Below are experts of layer 7 (counted from 0) of a mixture-of-experts language model. Rows are named router (the router's row for the expert), down (a neuron's output weights, with its number) and show model dimensions 0-255. Each number is 50 + 10 x the weight over its row's rms, rounded and kept within 0 to 99.
Before each expert's rows: "raises" lists some tokens whose logits its average output raises strongly, later layers aside; "comes before" lists some tokens at least twice as common just after its tokens as in all text. This comes from a sample of Wikipedia text that the model never trained on. Tokens count by the router's weight.

# expert 15
raises: " ", "20", "-"
comes before: "20", "19", "1", "==", "-", "2"
router:57 54 52 30 34 64 53 49 39 40 64 48 35 55 52 42 74 62 62 62 31 64 52 41 66 43 40 36 40 50 33 68 57 57 46 56 52 57 61 28 62 52 52 52 36 69 48 53 55 56 34 47 76 50 43 45 79 58 58 63 41 52 51 61 53 32 39 54 54 50 66 58 35 53 41 52 42 48 49 37 74 61 68 45 37 51 40 55 60 49 44 45 39 47 32 35 54 63 49 64 60 57 52 43 45 46 49 68 34 33 43 57 35 77 57 46 43 54 53 57 52 65 53 40 49 46 57 42 50 66 48 44 53 45 46 41 32 59 42 57 56 72 38 64 45 76 52 40 39 50 39 44 50 44 59 46 50 45 42 51 42 42 46 47 41 34 56 57 58 55 55 48 54 44 46 59 41 58 51 56 40 52 53 57 51 44 40 38 55 54 52 63 29 44 45 45 43 35 46 68 49 52 42 59 51 49 45 61 48 66 43 47 71 45 49 54 44 52 43 36 55 49 56 36 56 49 44 41 57 75 45 48 45 56 62 56 60 50 46 53 53 67 41 43 54 51 64 31 45 49 56 47 41 54 37 40
down0:50 56 50 53 43 51 48 50 56 57 43 51 42 43 42 38 45 58 70 54 54 59 50 53 49 36 58 41 37 49 58 42 44 59 51 42 61 51 42 56 53 53 40 62 49 38 49 43 65 48 52 44 42 68 50 33 39 24 64 56 46 47 55 43 60 40 61 61 47 41 62 74 62 61 58 42 45 52 27 60 49 50 47 58 47 57 59 67 52 58 42 64 37 43 51 37 62 54 64 59 49 61 34 52 64 71 52 54 38 54 41 52 31 29 51 40 60 49 61 72 58 46 51 43 53 57 58 60 42 53 54 62 62 43 51 31 48 45 37 44 55 29 40 74 48 32 53 50 56 46 53 66 27 66 73 64 59 49 29 45 33 43 42 42 45 41 34 59 49 45 53 47 44 52 55 53 60 38 45 36 49 55 52 52 60 56 65 34 29 54 59 55 38 44 45 58 45 51 50 43 67 55 48 40 37 51 56 45 57 59 39 52 42 54 50 45 47 42 52 38 54 47 55 60 52 63 57 32 47 69 60 36 67 55 47 60 44 60 49 52 48 57 54 52 56 28 51 63 51 47 16 59 48 43 29 56

# expert 0
raises: " the", " ", " a", " its"
comes before: " the", "-", "|", " a", " his", ":"
router:57 44 36 46 45 50 72 75 56 62 39 48 54 52 55 35 42 55 67 54 56 54 81 47 67 56 46 53 30 37 43 57 49 54 45 58 54 50 50 51 55 44 47 37 56 59 37 58 41 49 49 60 67 51 54 50 54 64 39 51 42 62 47 54 42 38 33 40 53 41 53 64 71 52 56 50 48 54 48 43 62 61 49 47 48 32 60 42 58 73 42 49 44 33 68 39 54 54 52 45 70 40 55 56 49 51 48 49 52 51 60 45 59 64 51 43 63 44 67 58 64 50 56 48 54 63 48 45 52 44 43 48 59 55 31 52 49 57 66 44 56 67 42 52 45 63 68 56 50 32 38 50 30 48 45 47 62 44 49 39 42 60 45 43 30 45 61 48 58 62 51 74 29 22 51 70 48 49 45 52 35 39 50 69 44 47 53 55 60 29 53 39 28 52 44 78 44 53 27 34 60 59 49 56 28 43 38 44 53 57 54 51 51 54 50 35 47 55 44 53 55 47 48 48 42 48 69 48 64 58 48 47 40 58 47 47 37 46 34 37 55 37 48 48 46 55 48 40 39 44 64 50 61 49 47 42
down0:49 45 61 53 41 46 42 45 43 48 57 34 55 53 70 56 39 52 65 41 44 64 37 53 61 48 54 61 53 73 62 72 42 47 49 56 42 53 62 56 53 48 47 47 71 40 56 48 62 59 63 53 35 44 51 61 50 51 61 55 61 44 53 46 30 49 57 46 71 38 65 46 45 26 44 41 22 57 66 25 64 45 57 30 60 36 57 59 47 62 61 55 52 55 47 57 33 48 59 37 53 48 37 41 39 46 71 43 45 36 60 52 55 52 45 45 56 38 42 43 45 43 41 51 68 52 54 33 35 33 53 28 57 61 47 59 41 57 40 72 62 52 45 52 57 54 38 59 50 55 56 57 61 52 48 44 70 38 37 43 35 49 52 62 50 59 46 48 47 51 40 48 35 29 42 68 61 61 50 51 66 55 47 44 67 61 68 56 61 33 37 48 50 47 38 53 52 56 59 69 36 70 37 50 57 45 59 58 56 45 48 46 33 42 54 47 47 47 49 52 61 46 31 49 31 54 54 45 45 36 62 56 39 31 47 51 40 52 60 46 60 48 61 38 41 54 52 46 55 52 54 37 43 46 54 49

# expert 11
raises: " in", " a", " the"
comes before: " the", " a", " to", " in", " by", " and"
router:59 49 40 37 71 59 67 55 60 50 58 54 46 38 67 41 37 67 56 48 45 52 53 49 74 47 41 32 57 60 37 40 53 37 63 58 61 59 52 56 50 43 59 49 53 45 59 48 38 47 47 74 40 66 45 62 46 58 42 54 38 38 59 31 54 58 47 45 69 41 51 67 48 77 46 61 40 63 48 33 57 62 65 55 50 48 48 65 37 59 54 33 50 53 34 44 53 45 44 38 58 50 55 44 51 53 47 63 53 36 53 39 34 37 41 38 57 51 54 53 57 59 59 49 54 53 48 45 58 50 61 54 46 43 61 41 32 47 73 53 58 47 42 37 53 61 51 46 40 34 52 46 59 43 57 53 52 54 61 41 41 43 39 44 53 46 54 55 55 65 33 46 43 35 41 59 52 74 38 62 46 64 51 22 41 52 39 44 46 42 68 43 39 49 55 39 55 61 24 56 40 52 46 43 54 57 42 47 59 62 43 44 73 46 53 41 46 42 33 56 47 48 51 77 55 43 59 52 51 46 64 61 51 55 65 55 57 61 54 46 53 53 42 60 43 49 69 54 54 34 62 31 51 41 22 47
down0:64 44 54 53 59 45 47 56 54 73 54 55 61 56 58 49 51 48 56 52 52 48 48 55 56 57 29 59 35 57 45 40 35 45 39 72 43 68 38 67 60 63 48 50 39 39 50 58 40 46 59 47 33 42 40 57 59 49 62 40 52 41 52 58 60 51 58 65 46 49 53 43 68 60 61 44 66 42 41 70 52 47 57 45 55 42 62 51 62 33 35 34 58 41 43 54 55 41 14 34 49 45 48 66 40 38 55 62 49 50 67 54 44 55 63 53 67 49 59 47 53 52 36 66 39 51 45 67 37 45 50 27 42 32 47 42 34 33 63 55 35 49 39 48 53 40 46 52 72 49 57 46 54 42 50 53 43 45 39 47 47 32 57 42 42 64 48 30 60 67 67 50 53 67 43 48 61 57 52 58 53 34 55 61 36 58 49 41 55 54 48 52 59 43 42 49 31 67 33 47 51 42 60 48 48 48 68 53 58 49 57 56 45 59 26 48 50 59 60 46 49 45 60 72 48 36 46 59 56 51 42 58 46 60 53 58 35 31 65 34 57 57 54 40 42 39 54 52 39 49 51 35 64 46 47 38